Weights of a small mixture-of-experts language model, trained from scratch on English Wikipedia: vocabulary 17024, 67.8M parameters.
Below are experts of layer 6 (counted from 0) of a mixture-of-experts language model. Rows are named router (the router's row for the expert), up (a neuron's input weights, with its number), down (a neuron's output weights, with its number) and show model dimensions 0-223. Each number is 500 + 50 x the weight over its row's rms, rounded and kept within 0 to 999. Numbers have three digits each.
After each expert's rows: "mostly gets" lists some tokens that are sent to it at least half of the time. This comes from a sample of Wikipedia text that the model never trained on.

# expert 101
router:461481527490506524499454465477574525527444596534523475509576539546465557465480527513470389518533456480528449503477473552490527490514423450486506477616516475462568517496533439511449518407410558500497582464436461407532622513517611451608440478502519542457518416519503566557531442494483505431491506483517452436521474577465580463508489492529450532559495530565536470618535502427573501551433480545490528576603530450352477480514499432567555529464503518453589524406467445550502539478494509589453431475532513565491508585423386479511433533503536451518510546511466503552551555629529557504484521523501480579468459611539535539496515422526480609575452478499541401542549488480539411456481
up0:481465552463439430406568551474505504524562420494443549478528499526424520498481488499513496534533400557489435550498492461525557482576569575506463507577538514590478513556435531508447549442521528512523532507498451459460512479569515544490535558515475554438438509415571540532511454470537538533546484514452469470474625485466519456470487495509465431480530462509505648599414511432487461486537485478588468553611514432596402463420465599465462432496422415556504503505538521566514518517486464511441526456530515547519445523521464488464429433578596533479498482457577480459588495590449486562475388362446498477528457567532508535482470414413527569517563542584569366548546489513483456466482
down0:495476470534457463515491537531582536447639523479538518556501534500533415399476460474463522595540515473482536589516613551519545580418518496558567417553529511449472486502517520462480551543491557437531552532596527458572473534500585441506473532558556451530430471544458604479543537523491474562467603499478448485492454509542470551402539516517517568496440440471513532528496551472416458430504524505560602490518474403465438465454564437562475481509627582495467538535449525486528507532411499477481523460491394547417503531584560485464514498556467517514569555522532557564523555610426432445522440439572510534571510501386435463552502534441520545504627484492440492466551536538540435441562
mostly gets: " and", " &", " or", "),", "\",", ".,"

# expert 49
router:503474495503535574466495454482585545494533435472548497495522435538461567469444417468468424528444524590555495494418412547478521579536515505428434443546574524492498520429523440504504499459448532533475414523531541483510502565574537477571483501499352592533451490456449473586521455521496527469471456501606536423445546592508550504495500456596481523526498438596606495562462582503499531556443487524541582635542533384466438555460550537545499516566458572517504542480476528553469499387484425560453533424487616526539522466453445497548516572426558391575466497450493526476554481431547569541546446561520468521430501533530550537517533521398483505548509483532470534586582544448508508518464
up0:556457525487523528490504468466407429471566491508456524473464472539468478430457480444513531506553424505570589524489449548440497369493533477474461588547592492513482451481401423443500463555492616459462498536541500521528498454496531500559481491546543513536411503421461529464505419583562491555503476543483508504420588554484446520514491511545428466497492502569492512500458509399481553470486536413601486458388491410427503478492385469519458466507560536567498516529522555526543477535440425585483521497457562505575482570556504528431513481543489459502482499478556581443500574562560561544512408626477516486444476431465503516453457359629426496599607518503530481583454577495520422504549
down0:411446576527468471497568516479534535491464491499463467513532505544559471499513540501534492502464429472600469587433527545489553436419518529515520511555479450515453463465466491497431513516515486548562533485538478606484598436588470543502568426431445506512355534389499453531468453450477490534553442424479530452493426521481508558446509556560441476460485525485496448526541486538485462549571494482453497423548481475511474536517407485488572521468499479469468472536403610578451504536462531509549516503476453563601501497500409431545539562491439475497508518560558456400529520443348435430569517499413494503533503368676502511472445526522439605597499509424521423525494549475506399506480
mostly gets: "ization", " structure", " conditions", " activity", "ination", " cells"

# expert 147
router:477485450542546560535493501537465483552521567469522433509585551529487504435440443526575419518541534503493456440336428564481602447531491519526459489569528518471493511531457484527481466517441554477494463448491504546547583629495548463555481554533508495446511426437505459481556411446532511490436501479587459391477517501517576513524502441458402515466594502518485567612570546557511540538355459485510452538519465455519462491551435477525452525510417516526511512443477472580557527374524400515427523406441533486524440512481474471607477498540457408581560485555442509494566594457470501462517515458473451491455533500443560485541520531449447535418467561511441433520567536485636492530568
up0:499484600502571492431542495483478445566522501547544394517545563431445511499541505535485483545473511417583463516485369518488540465547532516526461519452550490467478497453495451449527469461520421527545573499483422446478450524579396499579482484509435546438566445515482520548544584510509481526532571565500493533500442596581533482513528487544516451567568531491452536474576469507482532515469443493417447499506551494454613414501443552549425554473459532549428620384546568461469530505487449455499535401408555426505387512495534424474504469572451459510541500502505475509499585635581550568514451545509389522518432459476415499426444532527471547457549453509500468485368443436542457490499
down0:543438437546378481474486464537515524440482445438497481455385496524548555447572400510485413533451545461508571519517512458467486440490479537482474510453430370460455487481452507476552474508474526523550504441482532570453535425587466497494437600526489399446461481494545494559458557466443478557478515476453548556500445538541385397505485520442548526533505510462464466524470543528483546484413534543537423529594526442445563476546525560495427452498562542472564479591520533437546481499545548516552479599553506490549481461422463392539577566554482433491510464400515547501471586582596505451543422517581462438508601529554494530447410472497570437477517502616471552576498567462552474496553
mostly gets: " |\n", "″W", "|---|---|---|---|---|---|\n", "See", " %", "|---|---|---|\n"

# expert 14
router:352435413424497488477485503512551569511504591493466502486546548527472521499503337459485451349547503588544530539484496549464549475582480550519456418515560557577480440498533506459544489489513536442465453480518544545470519573450557441536484597575496533476501492479440434541558390519476435489482463460532410438434531513469589548478520484480462594503554411507513525597515558517502602520367428461570517549534542447499418485565522531533488516521490540484456513526469491538459515422488436464473426482464507490506430545489450622481504504550421473545432472528462486501551524490502454452486552454463440583438452598467433536490497502398479536518491510616514415486429483519575439493481
up0:538477503437474507479452586464554450505518491530581483491487463517506466425483520463431545533472469424562424530486492545487503521540556491444534462537565468598499582518460421420454500419542417529588418488457563527522528498517524375588491554429386395480442581490475511453514429505506444509561458573546483484514560572467546456505480451515433529526550508517478490493463563427558475501523464437559460521391602439513526497437517475532507519408552595593511536473413526545428494443437550476443441457543519507605568537559566498570554489486425549469419507559523559449440521430592537593498540549488519514465466505455473520513500531547472582539513480467498473429363447537476446415573
down0:503537480517465522463511465524614474560515489431453583601454492554448504505591480498447429466471480447541548505528623436517478468521530564489405590526480457573540479449445569447460581554513565460587486426507468542425504486418473492387505517398557474376428575412467475459510526509500505463389561546564516546386462545463576499485511548474517527486486474497549539575527390536575547569426565534501528613521473470509490525481534509475505474482529507398542451511503556458486522471472534475476501548502394509544447459578566576504361472462537536613480474476483539474403519499420450547504517443558418455461509536476494553566512499543467521520511522439529528511553454522482428515431
mostly gets: "″N", "°N", " |", " –;", "–:", " —;"

# expert 44
router:495457527455530490498613432421484524543534511452510418486533507560528529454497469505492522449504566533522548471495462579553482456504426541506426481527481555598515488560594476439479419495387471519470453424512566477601484535469558488526467487577460536500526524547374513559582515518492463495559586465458416507536527416498484617563616463630492533475493566468536601528435531513504522395469499455505512522560527454510510436504472509527430536546433460549589501432467499503548626468593471543389473484509521447521485390440474502499540498548461440479466634522469504512511463487483503539503478487545480465517554643569547397573494528463524491480434514453452468489564439477427547472559
up0:512549490469521509500409474462467542587500506504553486628530470425566440455556462544481490491465459504512512483450561462534490571545484549499508438502486466451464468570580619381414546404485460467504425586548448513574462600473459567553539503502496588546555458518457455535500459445460466454421510399472480524514513523478414511449436464574499553492529437457369538566540558538460444473551478468569498573539447536494551500521367418516452521529481389451495459500557477437448430530531524540545497520509549523479526476427462486442463469455401599450420519557501517562541516437475539573465553370585441413548426471573465513499496580497516490515435545494478477479518472486545555445486
down0:465534528546602558501482497498578466495466546462572551551527474449566508473486548539476421449513511517474417447534562534573453422488528517420542519520480483575549608410528577532506432459455507478511561502504516514524462508528561560524470488467532589468503440486506465566478423406495438538502524443572518534463451450465519425483514512499457555436495553499606507468508537530572516541377488427600459548561528518496417542449562494549456573515444444377528423578492548482568456481597498474547572489572547542440486501439457378461427555449557469519490467559492550447440544389632469445471463504483539460523581530504549410528546489557457617457513530453534463476536583489467474475563
mostly gets: " worked", " died", " went", " himself", " moved", " down"

# expert 153
router:464487570415494482421533532428477530528453388431494457484581498571522546481541467518526526437461553567617583489493465564532564478514460593464456437501545524595546490559561451447594424560444491541489434524545526544499542550488553518530443485553510412481532531459504536500587513538537450485499455469493431445485560425537491595514573452513445505511596616544568534554496553399561521463503402487547452529580537401497472468454461501537506507534414481504545510466466418586508569456576435488423577506519529448480475493446464605519521512491405486478466505517476506472471511526483543514448437437513386494486511583539562420505473600478529512600522491438387497563586530472450473468521
up0:489555515423431480382532439436439547481495432537505585437482508599522559527486543493462514479446509527499407462463466596578436509595512603533520453488595525485602567560542490460530451510427517530552511462597496544557495543501461490520569529533588491497421492495447530513587509548538475464545488513558492515438479475498594525427534430494481426514443593479516527484543559554558509526480491473513522452488536410549511432544469515566536472416422485444447490376563534571469505436486539478546516547508537441456572469545464550537589507501429532505435442490474570504417462486456483607425462486541481468432573615591531472470538436476463501510568503448490409560587507602535484424479
down0:539479562519474485613490508584461480467497616546528476603428535422528434451415512420491505517493473429491460524435520515514445461388530493499559460502545440477484458537430512538445524491554511422580448483402501447461434497499479478430460506426412493516574549472477541501458532530584539575445510505582456538445523433465507507480508575474602493582458540530474439575527562492479508397503466371470535475520508488472443495499572480441485514545468514548484529547514498499501494451438499599543513496530520565564452559668453543391496439523510453480553477529507436609465519519509541547570461491560596564546449526399482530441530413451564443459492549565538487443475469526452480501382
mostly gets: " made", " used", " played", " released", " won", " began"

# expert 26
router:430395474425474520452543528460516602498468437394562504425501542457420521459475457505533541403467499558630546504531463526478463477532470549450433490524539473564469472454539613498539502481460512445381434464492576529452539513428541486522440508596520532527488462528432478590582504533549437395496417457471447491460498533473485557446493376530483519563468530528447550604529541473504571549435490417512616540514467461508484506524516515515388552549439526532519528461527509486487552509486482533463434450526582463552453576527484558508496528473469501604484470472466496521553499474495449493511617578530427563480530553491418510469513478362504520542512545561476474404504595521505445376444
up1:541475446444436505581522414466426488517527479547460518511510359472521467562472461466478581508561569515479426549506478443377482418456471513450524524519460543482567510599560476431495545489551488532501517396511433604540479526509474488536457503465553455422516449521379511534374559555482497480487556591517558476443548516532534496499474454459488635492496418535543556471526546509505540531502436589513376593529520512517518515474364506492481535415338489578482524441490573506565512397514409576493478423475495471463495443544492474515475503500451523503519475464484443495554546470481486459477453529609455602537541435535587512460535510471466473475501492440452451572480478581474513546459
down1:494453442586564480512507525488479499461441509450446472467575525513492458556538514435519469505545536515567490482503429543504438470466531460514556515536536472547531525444481551537468460553453534505426435546478469424406440462616472421441512484395586379436588428419498493518450487505561545518451588512537443464488519486509413566482503430579499436490503573507434488430552556519426494555495429472530441505457391456532540579520428461530473594459462565470557461503602415541483467525514450426545574440547488509458463516464473514490465410538518493525537485436440335509492424480460517430529542539411423444572523498434529431453500537467485538497491448494453394407545503469480458560598
mostly gets: " |", " —;", "|", "\":"

# expert 128
router:449518515464543524510516468529563521664539450471541502453552568575523536416486474456563544551544533450619499489504426487522433524489538610516468455503532495572475566495561531551473546485387635549440532611471461497572568559431464542593490559435448509467463519504501544544543447523513466463531482531502526557488579538489496506417473494622491538516540489521489551538438497472525568495500477487487493466505489441432449462514471496466501559508405503546536482478559535541501558528536498459424486505393474460504514482503482543467409579392468475619523575514401474627447434459569493485473508446538454565392490593481437442503419522470501528484473590551470396492414551487542530457520
up0:400505549506506609509375561507463556591464426493541585475508463489506621462541468492565521549494493459499527538513513480544537500548484433451460576507447491498549444544506502449444458478408473485506491505463520456507461560513523516573517564479492588534426515491567472540607535506598477576560445435514419463482564503531480507479528560512568390485518447586610450464571486551490472602478434481498486482524478467537420500434497524465491512486401492512497516492554534517448452516555523579470531517485501552526495501475565584349621449496488428517601481550552508434504523383506476550439561384552574549514520516437490440612436532476508526446466467503481436525532593414490498517566
down0:478553467444515640572448514506403538465555463425571547546521516497477615554439456490488461525461540519462410477472470469441399471525561436487447509458548461485506537453542492505524470480452528479482580460476565520502471502476485458514490530526481488486505441510503469551548483385460450469537507528488476474577495533496472494468515403616481417457476448460535480523423483440475517497519441409554496443491596512538478522534481547463468524499370552448494505538462481551407588513563450526531544630489518428531567469351447499451409568534453538445508481531469507523470404545556546508587419486528486501584509483515545517498481560426580452382426515502587450560495607496496621451567
mostly gets: " century", "–present", " Animalia", "Biography", " Massachusetts", " Jersey"

# expert 130
router:466460331450522509549576538420592536551555554538471479478495433544464556437440476468566503491433539581529464446454478587460452446557419581484471514527575471551429475414560500603466497477421547466433431473465441544517549551471528423528466598568484503510455452537450501553511498482550486452426491465563477485538555522471528495459559399538406545449527523541529497561493513529483554535457454491582515548540598498475470497427455515522438433551477483547529525490415468525503527501542474571391478469444531437510483538445466575590453565432595484517502503541483476504608504481545581557409452562555493504364545566556551569471465514471556451494444559471468483417515506476557505455537
up0:552506508508536521497533547501484695479535527549444525408546473407524531537458430473451399545533575507460420450471524540501558463491434537478443522443572482457516623494439449563415476445511496590463380599466576499486534436513586574508454538457499521481465508432599460563563453460518450401392459545548476552516487529494461501445477494498483566463512467538457484534510400582540513467426471496550512471502492527427442498554497536522449503467446520460489523528433556548553490514485465548467503517469388534487521480381532502634537507435516538585499435472452518482542511487478549471432436584550486507459510413474510523489482491446382482517502538468416531503611478440554549495443
down0:533478505480528528402499425438474561334522552571493474520544519542587491557528504470520506455546441464508540477446540473560513441494460449595566502543337519528516541531582403505378414561477565524497473534516455504521531555509465510462441441619562533527506578473523533496422577445516465488475465365497491471556485624551492495518484546464498479455437482430477485517531495566436557497485486459455429551455503539496475490520582573477504510570487467491505544447489549493450469508529465587448481426473418548422513441539467618551510489519495478582529502460479511487491530542521574486515586484482417477433560434473511519557492575422584438484455543498518570513547482425456392481390
mostly gets: " unit", " Committee", " Reg", " plan", " cell", " table"

# expert 142
router:466502413503570533597570585499517614582529473520442430454550521522436544458484403489509546508436644557496585513472443557498470506529496510418444519541503441548441507541582497449396506527418543611425485470489501490624486568495545454483485515503381520514499497582487473551469427458449507476505512503516575493463510534541508627488511491547455521425502556499483442535457489515540560482423427512484521461534435415439471514455478439489478502533425566464561495516556483477466577433491503662480474407478436561434449505472463484524466485489520453548439424475484463494555471452515564448503489547598466582384468565426415486482583450449523491444531528519472458476523477451456449479522
up0:465514532539481458489562493564501555535563513469510522504504525519494461483499470539469513499493530522527580525478504456510581463557562482497446510555578501493573493543615568553461553494553540504441602415460507464478561512457551532509466542531502590402560543559447525533441517535572508482520525591495499411490463471535526495468497536544355578458484563545511556441543520516522418451434508573476557582480478446551543410534550416542500458588539456352549453512595444460475560446372532532600484502470537488521522616474422424454585463532482488500394526574562518532483591547545556554500449493482527435530590424493505562450507474419518522453523521618436530478455449524564459529537
down0:518436480578480453539501437588511446582523383582590507490552422558421450544489576493492514513463532463538509489511414472541550532512484497545492593444579503539478527414487562561484420490446504451452525509546512519448533539432462436536494528537496515519550574529517513620483506413495531523519491558596480568568384482472497503464409451494596539484578494621511543512516468471497495459504478535520554506405454516569461444536445489476507613514525402534438503499489465493553473406497486523496484513621528486509439498492530517512546562530431498506454505430586456438433419502419483498482510441483476496511422454510447335518462489509459486566472525472580438496540562385543452480362
mostly gets: "|---|---|---|---|---|---|\n", "idae", "|---|---|---|---|---|\n", " species", "|---|---|---|---|---|---|---|\n", " wife"

# expert 122
router:481516449515519448424502506516516528583549527443529565443614435522426526443483483512422549447459559523564560492439487580452524471478392570428493549603473602479434531488521580500584523466436559535460488533481444449568525506504478552639445576495461500493508458417449554558524492445443411444499534516498546460478527545462448443561547534444432507420529584523450496595520539505486546484439516533578613514525532462511434447397429487531505429494522543498566463469525427510425519507462445431469409473516478539499507566478486522617485572463452521549530535549426428528512461487496476504512587462524442499518499513408562491461491501457620553464483509478497518531529548481625415393541
up0:587518472510530496487456513478511581589431561511494541458545532551477495509512499479560570441469476563465518557508495550542415467422558587529543487586467512549462513523590396516471485525544586537444412490570400568497528431509483548521541413440438457489473466538388463502427462479466465428406564462392572499438542524486507444570467547534508479524478512432448534520534417507527480464496487493473524475451580426527517596449518625486522513488497489486379480396526453522514502515543402484538567540505453504520478473433423495553496444489538502544581444597448489437499495552449504472381527538544435532569620499497529500571520566474568554525485477536392497438406492474434506409477
down0:513556483414446458483482521527554474580473546532620517513510428509491498520465502616516497581514478546428487475516503467455570493473539426597560596526529520500506527488436557519447477463540538431620550522494561471508499490459536494531542457550467533471456506551460452476528432518487389500463520614523495563476490505531334473586471544511394516514604496615446508491460437456497457485492531537462498465480485491447507513549425546429557422391548433461483512594644525500524513444505499497498486536550523572523462460527490348491482467533518482467510473508487531605434557426525561495480571616501625570492518489471512443532547487559436529554513462544551498425583502451453488460539
mostly gets: "(", " [", "′", " (\"", "[", " "

# expert 82
router:482525553435462484442537491497516590524496393478434433485499441628515549436506494459539492443408502515600577518548475594536462506512406591474495456546504545538509434480497456474550474561487528506426433513485456517534548443517561515567459532543465371506531508476499540440598513495499479472462440460526413437549520465545426541327550473509430539525528626569511516563542534418524501442499470558573449539568495414488479417430458530574530506499466563528528511495473439569447560502509435475513528480484478380445453602437548563522471538523452502470446457483485523455456529603469534512470463418490413530521546555510593494557469550470539471577499493424446455480553597458458506497533
up0:585573442501569500533415483464478578592517522562415627523426461622478475503493425480503524541483445536398439575416481483468506501519497449522468489556456430524471517378572475444453556566456552524521518521494553518503483484431494427493611428543438442460516509599448481498507468498441539536527422477518544538458493563506413460380454501462456505464419451428476490496561398421499454418467545501510542533515492542513484488581496493492453432505466571555603452495516453541537537549475517539552516490417484421583453458444472529477593476497454482537471425533402563476466507554448584474601586499487537577506507503534443518543563487487534518454449471564430458483586472574553511525545
down0:486525473480450551536473505516464533450516527494507499464512446476625568566548490489376445439397501532483504422552461543503530512478488435447527570445562506469510444535488483401486548540517469524495500523484579465537509486560449508540522472491589579534503590560511433329519497509548532495477480401439573479561550521493510631469502448567463541453475543532513483414513518524473537507487452528438493579454480546501469530476534523526485450625466422511493483510443469570452677515471496496580495459550458421431476456550468429555504505480469498462519581466405533488468440516381495473534490532552532534526539508374607463509578481551521587509485623527415516516396460548487512540510
mostly gets: " made", " used", " known", " became", " released", " played"

# expert 118
router:475453539489521495524511430439454507519547534454490464410490548507536511437486460453505457505494570633512596474458455496479530498542533530435477494517540462534432551524548454397514462497406473589496435460476560491574634587543544556551437538412463622515462499485393472569538518518477496485450530423508479469505548521542507525549560502504497543523408529528631562504493563529536512360479497526562473585592526455480469551477554462512522616529429530523518574539480488534517597510459460529406453422472495452426462500426455498483490542541542325536447591491518499485495403467612506559510528513564440564476527563487484472562476502403528527470455517510456507503547484443461559471508
up0:489562521497570482531432523606568515544574510495529502468566508518486554547534475419501548479518523516489495467514486554564576509502503466516509471510423455474476419558495475462499434519493520544549473522478443491441431481543474440467458601453456438413496456479491460481585526519561502528507522501528469481462488379472450495521561513593451487436552423458597440562463550388514517509570458341512478507420469601440503497466638498465532474545409443576491579575526499513643532527515484515505482533497463419481546514522367557409489475566561470528566488650490449522495530523561542504526444533628507429441466550474466483545530528511546511484512383419457493455529466458469526507440
down0:454463481521424461452487506548545496503515546443590437496577482545501528452601568511522475453558480491425520565476481462466537502536474435513561555521506517463510462481480377453501536460544457451529437458564512456426599502550468570492624476608530483463637488448443520531529508409478519443457522496538550451474431576488565484470591537462534463538422429590509452538511560411492595520429519481467520524533566427481511508527556491461478456466487419521452441485468504535440500481445427484537411562550476395406482470491516424510442514473467548536498469577490433445555449595508412555532540578556499506598485486543445516407631470443508527432462551470557513492445565440530515504404
mostly gets: " people", "ations", " members", " games", " children", " men"

# expert 8
router:439474466437579564524464502506580493509568554395422499513515538537478533514513399476487431443543487550552532460473497592528532413503472522466471401557541449527476478541533551513551418521473611484507472477539463570511537522497550458543449579549515507445503537409486430477549428472491438512504517460513415399461542511464532556485538505454463537502596476583511510635486453533531656495365470507596464530542546461499461472555551582523416524475408529444484505534420476633497560453520452505490518457440563528491417517489460547573412496461490412492380413539497518470539538483466441501477493530480503535454462540484512534469492533402533515532424526520473440548526528487621551448547
up0:457432483458563457479413540474439455574487492421504422474456544491551570485525449445589671487494476439543558485453612481583434390438431551516481409504554476478503550512494510511554430470556571461572478561575499549597479539491555508466486495518545500506438422491498549487442593517471461447414453457496526473454550512437520530479519502443463520479459520582576555527532419504453449516484453472474487532526536468428426455414568467498605457525512466458424459538426499494470468501598481513526640493406497582495548449503521461494449506412497469479451461530461500454554534584547505501466453523564525501389483480492463579482489562526542491514425519551538418560417541566514465412431
down0:487562379470546477502487459513453487520455460493513505460444512546465589511546437522506557332500406525466494502484565509553479476469431443578329526479529493441551521460550473492549398499447560508602511523477542546479497447619488492508551495520492506595580580504530570627509549425573509546474506504563560530435422435542541485536504562489442451599557476566546555488486543535487470487493588455536461429491505445581461419552473502406533497492507452541446548549427513505407560501472452549538548547477458482492519564489514518508497574517446498585484485521565479599494524468424476493516500426425443502488451491519507580464488500520467600516478473539563515418417409520603510524550
mostly gets: "″N", "==", " Elevation", "Species", "|---|---|---|---|---|---|---|---|---|---|---|---|\n", ".:"

# expert 127
router:499420417527549513415556471366500456540572446441513522446559411488475525484422474551471462500474519539524537448419475496514537578556534522469434528533521508458473495520476516577568425519412540517343463441396557428581491545503492479647420540493394470379518453431494561609530520498517497493533442485504527460486528523483567438509482508539485501443520500572490498651539471533559548507424542399536454566543532483478500449450500527545515495539477510464572515443497555477505495456500354463442433517497471549494451595508452421535504508449488444513562464514414424469497464508495522481489457423493441484550500546443581540470403559459527487482436495483523486527470478446582563503561
up0:504525471545563494534469502446545516492559503491467530510468521480463525529472391483490512574440513534513564528453448541504444495459539487479492463499539503525507534498505519395529475488606536443589494507388559499501416544507483472453388446451410375420552487537575488536560559568578419469462408549558519519546450492528540458489488585448469506494561381442485479545567437504523394490480601502483385543602454523578465444457444576509451494502524447484491536477409499537434454477538557468503449571526484517508488525601551506608598453517546463455502453480434482466548529422573497475512624575540454544554496591527558454542508548461467506494465518464405514538574501446516385567516
down0:522491463519497545584573474498464473477521506521559533503541532483548496537472539499451434519440542535515440442512467539472515459536393407513440477572563512426522481443587498434522484549378457490565389429458477517480476452488523500499495528551429465588404443536621494442564445529535521493471501498524553480568450530516379431437512572479546549459497542532514524511480564471508463519463550533508445539434460482489498431491487479512475446496539658548503514387520475445500585532501437534549463599515527451473555477533438442521578530487519546603502549550525442407492433563626505486472528529524503456492479482440477432447498514500473465515525456513582617413474379424543347509553
mostly gets: " \"", " $", "(", " '", "/", " ["

# expert 6
router:496476418492519611563554517490572522538565442448546511448522522557489467435527434436456459425449496495670454525428378505487449521517498495475483492545514536564481466523525506490515447529479527492431402524530479525529503502460499466542454517418442453422443483501487503602646450488498470457448483468414506502513588401493548534541561488579426523487566501493510533492496528501498489541465513491572495557577459452426527525572526480491417532571472508551575433437473505554513543413489521600477557372478526525523491512421480474563509500521592454493472444507394506608576435563468482481495545508656447586436468539447506398511500503504494476540480494548469467523505599400506538484561
up0:513555439354470534460466522551462435509444406521435506459539511455520491440451554418522461511422540534573478511514456561550515509428544477529488473493525493388522543529493452499529553437498521489520477523510490582555500557441473550512440419487511548433490484511562495454567533520479467550486409452471567404479507497557445418481516522547496450543583552549442433627551500526573472445489558490573473577524495512607496462603474512492490579496461499516512555529424503597519552430507449473431490512445537523484497453614587492563367411418474595473459454457493471495561592516534521447474502539539435517485495537415456506547445498400499477519607478507425378541617487526493537518474
down0:495461438461500543445500494584434543490471475577533524489418467457523517536516516444455540452522427471533507553510527449513489485466450634324400417472505437472471504438496432541427556452480465533505531563377435575470538420477566510493477602468465467531552554561521624534527474540481545471511418520431455496501556487455495348457580508477458467539450516449577515467535497519476527497493411533440555500390572487605528571470519415483494497492492479463462478519531523464365467465529536403432438452501536487530460528505484530548512529562420512553465569634468522520481489551531525508505550436511506524433447452451516457545575395530487495505471494491455447596500585517462493462501
mostly gets: " six", " five", " eight", " four", " seven", " nine"

# expert 17
router:375439376446517492481503498495531595512500454465438486470523536497451492437474369510567453408507485588587540583515486483473520485536418549496489484507527445503407517480483578482524507478463496468432475475495581554517497550425587461550506541654513496519473457486501472551598462510497462480503429483501444415533545532502545524406500462438496516498562462490487490566507611504510578544404398410522564575546508439427421484529545524517412512540473538550544531507456518499417518408502495535404402421511573465502433555495458611497485454455504493588476448545446489549524569483463450424493546447486479566406474524546440495511526495392451495541481528562467420462482522543572536504498
up1:529503490568516548517471572560533532483545529462588481431492475426564548503593524504620467545481577556497552496495528505421486484473463536470460547429564566470557465494507578560589513416464434453457490576521476467431525605547529533465574457516481540585513487493522531512549555542502469484519526436394459475476442565536459429478510488463619617571531486459529493534505563477532461456501460435586476431580565461440465420427486542507465472520493468502448539505346478496518512553552430498514473511560492550499470503511438545501505525516484513481622479463437387523544488499542493401527507510407379582520504526581524527566416533448407517462487510358479533518488480479388445490525
down1:511512555538545493526510629457571515459470470397502445459531476411516455489482578457435531540500558479529471428526477495592414468464472536485563551498519511514553498456476435482447520488517572471411492459566512417556525509488413450553449460508554455483567523525485502503512524517507460461412514441472496499563470499526566469485480502569542534599556506413405527550498531589447472444515500559453629386609525481520552527529516553498475424475517610534490483475498501554545494446460462400574478401449455506423471460524439514435470587389461575490463548546607474450537605412497420443545413435423565555463529538442557461518548435579543534522525543496522474473550473503488568517438
mostly gets: " |", " —;", "|", "°N", " sl", "\":"

# expert 48
router:431446482525579435511531469515479447596538524424596446415442519613474533490442492521452468528632556574536484371481451516556530490504407482481462521525584465489556568528600526533543445562475545472501470431478457533488497531559533466470418510473505510480513469483403530466566510573504475494461504474557412455495575480544550521540509404532441496547504492539467550567440554521510501442489535462556564509510558458522384422429554477615389450566466530540503588471520485511481522482483501547509530503473527545501502558509369531525510580525503484562538470513522535563553539439548457568495573486509553574485556539492463444486514490444568600539329626515450449462546532476464521508496
up0:480458610524499493411488494460414473562498532550432521496507472527475456442488429488535465563550441508446493527361454563418482414523550480466574483507447481538479467469528501478554478534475520406604487488586381527537534480539465416401479475588600465489509455510452586396556445460480481466514502499500509590495456438594512526551521485545449501553506542488471454610430506480492512514420579566479462530625511473460566591450514498498492584501503540470487618570440445523471492486366485591489549560474483431417571535465506538525576554498570537502563494460472490410494549508444570433437532480448563573429484545479542449454483491498495541545484502499490426502492481522502416472587
down0:460546471545469558576464507533475563460537492423541413518481390419482467545486456487541593452450559509451496514529449564518508469488528492525461597539560548557565520615419380527501477542550501597439563431483441566434460520542496548434470442390530559445465448563480561557475520535507498518505505499578459530484474487434547510618484621534514392491489473527519529493547432544563490540436464514541552408545543597493529479526485562444502546510530482510482439532433578494435540495463475541592522502530554620483544456472507442434453456569343409473559526541467539519534444512497560559530472411499518476470545458469468491475491587512515456588533449545502448541479541552449518429553
mostly gets: " Park", " Team", " Road", " Cup", " Stadium", " League"

# expert 108
router:498440444491568462475578540460498475559530536454502497504555484488509501496423480456481469482554504572537499454498439558526461461590430523433466517557619519542500468494512534509526428443461536505465586426481572556487501522509512441505482492603445598464486541543504523555556365533511496463485478515534521528583584453565526481515528445543396578563570488492525517543442524577530519537480511431472512525569561507496512494330463574582436474477487545493454539518356481529403511448514519610434466430469531413582486531506409530588459445581497495488506488531467416620502505414454537466480430524591488513460490526530507525574416569455498539524446519455506487450612497437566515465575
up0:504507460514486466539539448479508582535507518523505531517581530416476485562524528490550500523537536571496554511510393526530463452469514555526509473519523517570567494491558481509498488518509560545450563398446582569462419564569559515548583408430453558475467499495478519473531453525478608465494447515596505496538496504458530436532509464471514474517625532556480509500550551513455534487560404527584475498586568534505507570415570613490441437539514413533532465440399452502456489434496526389596453466518431418497422583486509519530580442570517491504530564478493470579465444411483569407566592505608513574588606568479427558560514482471506449517437562526481512463555531411537502538488
down0:488415519618365463447537483487553496464434526534436550573638533546485498483446528450545501528633515517478520503400517450490397510494441526436563509511503552453439557466562564462509515560504489467492484417417511479442533510551504513470472520474572510529418453543546393552520545483441450513470502430543488517496518525559459501473532523506511385459488449547577578441493546464435512515495470449380541501552553494567457528479531465540478619501542509445525469443488549577461480548490492514517473517531449463478482595441563492530586504527617511475525596574598455507545511508525470485536599567552456477469534442639527477505481559425495486557550522464489523426397455467454433406501
mostly gets: " War", " war", " Battle", " Love", " World", " Night"

# expert 121
router:380442514485506494502505513438589493587441528497547480549523546533524538485537507506473497492464496460513475474505470543493514551437398453486506500596509484511526505501489445490508456463385589453491547532475441420541604569474475452542501455465562549516575492566523501534522411432443500388499479422538426462478464542460613492515501459542467530571503562521470455523551486452516556567490507547511488553565485374413423473500551420538533475512495576446567520381465460565526604459495515561470403415534497586507500525452400476531492603513557428568521554510486464511544517580510595508437611524592497602502499594515578552508511416517511562550523492484490435520479501501496422378499
up0:502520500548445494503497573536524424458512483494461575463466484547492456535483482456502460519499467512509469414445446582594548515560479490499459488503477463461463523533558486602554493531510497500482458512482443445505457471511512537537518553581615430553553538406512517460538525507548482530452403505488489525499521501566450472504536483428528516431584586534433495526621539570566507515441479583431552451602463514502629437486452546452564521505528584528358508548501503519531563478465600561493503377512489565550548478536599528532429469522608522433491492512414479543523580377466513489420421463478553555510551469523550520437472541567453463448556482513406413402511529421445565514404
down0:543455506534425501450435464554452562516557550439518444465419504462540510487455472466424485465499550421457483469430383495531581458528441463412438527517469545445530513524461571492517530503483516554513420491561545557470380472575526542407475559530520451561503477497481518430587466500460497541508532392552613551533518546480510533484457616475517549526581496464507496579515464516507501483505597542465371492506460454468525416449485502443505530504507549485531560494556473423503553436432557465582485515525478541589508534418595486444483523477477339496489527421465440474471472395466581500464432468473455384551459484546493541575413511561518404490555550492485549504499391406543501495503
mostly gets: "),", "\",", " and", ",", ".,", " ,"